Weights of a small mixture-of-experts language model, trained from scratch on English Wikipedia: 8 layers.
Below are experts of layer 5 (counted from 0) of a mixture-of-experts language model. Rows are named router (the router's row for the expert), gate (a neuron's input weights, with its number), up (a neuron's input weights, with its number) and show model dimensions 0-127. Each number is 128 + 32 x the weight over its row's rms, rounded and kept within 0 to 255. Numbers have three digits each.
After each expert's rows: "comes after" lists some tokens at least twice as common just before its tokens as in all text. This comes from a sample of Wikipedia text that the model never trained on. Tokens count by the router's weight.

# expert 2
router:102105140162132134139135100140078133146157083170058157121107152136165126115161128122157118113152106115127101150121152121171093050159179201183098110097165102159107124150140172061126147144147098136111131122093136099093116122153139097143127154115102075159186153109091130111127214109112146159134176153123124175152202093073120160136091165104142130095081138054172044094112151177109147155105
gate0:165148122086137134099151141152109098145092135135136144067154096144134148132140151166128091138147129147096112134170097169165128169091187117086115069179088164194178101117168159060180125125110130115121131134150122109193106109107109064131179175083085109098081164095098153091042130138123060154119138131160152163170138126146096152132100165091134142139083152132089147160136116143119042142069
up0:154107130167090155142166118079180100172208093102117121165123112150158104094054143135132156189122120042147150132156091080119187158145142112122122122135152094096104137109167156115137131121147093148152086179150181103171157137111144147139102175116109151153139163104080086098142103144101079084132130120153125143068104094106164129132147049134149040146152077122121153123135186177119108101081
comes after: " |", " |  |", " |  |  |", "% |", ".", "|---|---|---|---|"

# expert 17
router:097123142141114145033093132159072076114158099130119193141150170193166129149131126081165113051129065089114147147122141099131091138150105154127140145128150118107095128126129130084123159094091110117115076119128183171079152136145133083108125153095093126117204153087026155082128136118172140125091147168132123130125127144086082101127069130140108148188183069081166150123129131164133131143133
gate0:117096205150116110141141153119161086101096152125161145159125066122099181105139155137109136136113129089107125162142188108107155147122134097123135115112161142163126073108127234132047101113039131108100120105135103122176163127108103099109082116091169218100135151111145157125169113133129132177105164117136166177083130166194137143084198120109134113185138124094137101137150115181130135095093
up0:133073115075089141122127133124112082066127157102129149137135107162122147151198066169126179130093156206161134116107159114078159123130123132170174171178110082152163107094124080110072149103111206116177118114182157141147122159162167166135124121115148117149125163096181209119113102120084124067081119134119133117131140150159165117151085114146175128126096115075141145118209084109112120148097
comes after: " C", " c", " D", "c", "-", "C"

# expert 18
router:170144141149044124114134134136129081099134127130093149110126149168132090090156094109165123097118177136142084096099129133210154098130072150086137074108106121150102136119063146086087235147058123112099167092159129098128107125152145175148111102062134100155109148089133113112124147095163115152108179127170092130152188133105113116063124131149134070087090086147077129161136148133128185096112
gate1:200167115117114168171104155122141134080136140098103096094149111096113115126162129160127229116138130088113137147107157079124113147100088099072150129177082120124125125086177116150128107215118110106128089142128139160152152142066158113154124063091102141138139125099119122128081136107192123190173108082119106088078143169099109047138114128149134115178104114103105168135097201186099111123161
up1:093073114151131140091134154162077125094126150141070113147148124187166119154128128149176148131133081102149139107150113114160097178175192157127124100071195111057094131142174129144146112120111132155109183176150131054187138097134125087021080147187141120137091104109101107126102103148115096173137146164121093156149179149111137147154156170128143156105151137155184105171131164128144156074129
comes after: "0", "1", "3", "2", "6", "4"

# expert 45
router:084134164166165163089106161081123091099110146159170139178112121157171098120113150064172118081101109184123133123098102144134175092171134235164131132141127146115100155132156209130088107152120136161125092142123166115039072168125116088121120127146137101131111153094113159150128135034111115126134132124139142117192172077136074071090156139134105075150093133101135156095144117154109122150131
gate1:137163166164154138103131071091130133123126086115136119137181157108151142130031170073110123139116156097165123101140148175113109079120143096097093131153144150104205086126129091135133168171168101074049147131167123153086173101153117127104122111123126102113112154125053157154133134113101112197090167127140124157068088105118124126061178179140119112147143113080136129114097109054128149107202
up1:128152149112134148154091124130066135139138139114146091159159135119097082123114189120120192133069170174077145157100111101129137006146187146141190086152114109114161147167133088151143144149108141111129137104112093117101160123130135172084176165146177120117145143134126081103090146090133160145167131134157191127116160128151122137119061148136110058154128187118132077046128110102132191109089
comes after: ".", " | ", ":", "′", "–", "; "

# expert 27
router:182198162157144192118164140103098137198224098177145152172117155135129121111172151139120144108139138103071087129178140139153117070079116163107126135139103089118142130135104131064077165155100122092151195143174098093102136162116134100147133083120151149103112168121121170045131142117099121142064161143131094122176117062137109104171112101084123081137130077121133166086146106155113123114131
gate0:102159158135138178111156147084136173165104157201181132144134105122096126108086105090131132150075129152152094099148093170114145041090163194127151119165060092129168123150153081133159137129126159171128098146075129070111129093154080063138090108146155147115136106104116132113158120125150122142124108140171151113206122140159133129242139152078098071101099093111130151102122111114080114140100
up0:119117072118133135075163107116180121121119170081100146135145106092084131181089129144116083102085125061088201061091137177172122111147128112049098085164115138127076077152122089125120119104157128119172123122175129078123098059072109096135091125177160144077143142113091153102168145114147096165121097173164083141165123126128162130133136113131069138137086104145135091049145173135135145150126
comes after: " | ", "–", "; ", " / (", "z", ") | "

# expert 0
router:076159157156140165139127171124113095143134107119108185142114146114158087119169091115184146101134146169102123136128117113137082085135071146087115103179168166113101119144166134070079149127167083098115057142137145162046127132178100150148168118127061117124130154109095132089119136084176164079176127148172133175123202167128143128152077151078121093202153097098158087107127116173126143086150
gate0:089131122130139115157128147164102143161096135116105142154130092154154096187128109124160122143113135097122114084125177103132129048171098151124116078162162125099173067155193126130140162127158107120134099121084199170078097118168085134103145074139170177137144145127112149117136100082111140058168149083150139186120182060166104114128082091145175148125135068087139075131079066181126122085142
up0:199187103165102144144188174115133111101177095081204118134124115086145168122146130195163185154078187142134139122154145110165083158112107152083133155127066163133132110158109111134102131132174143173155130152068152129119063156126132164122145094116158126133124161134106118071089146094070180119153128189147153189152128153122185132152087147127137079155090174128105135129168087105088093109138
comes after: " B", " T", " b", "B", " | B", ", B"

# expert 3
router:137150138118147144050179111099074096103135121156129154163139151159131093137096149120121128113101123119143126126164138208185110077083093125117118119152092196163160191165134142117110169141155137165125058122123153132051139070126091149108103098065122123113103166098090122112166130128101127130141148129136052081170161171103099093112114131100163191189100119101112138136156071153050149132095
gate1:155141123177130096128131105144103139125109147161139151139086134105120146122127149097162194124077114163158133086125130165152172051086144140168136146155150133125146163155098169167117133125110081168145118095084179116116179098115086146158130153118169114064141126088124140217063163110112111124115117108082148115123094149120121121103213146154127135125056098064148153141160111195139059140216
up1:105133119137163201164138113103111152147089121124160087121119131053111171177095123095129095163133103106085136196103139133124084133158106124138159090093117148171162168044130114173085146148143123173094085146149082074141134119117119128161142139125155155131081043146142105054104112110101156119217183151157145157103082092112106108121148098102107139168153180157159115087172150160114130112087
comes after: " ", "0", "_{", "^{", "-", ": "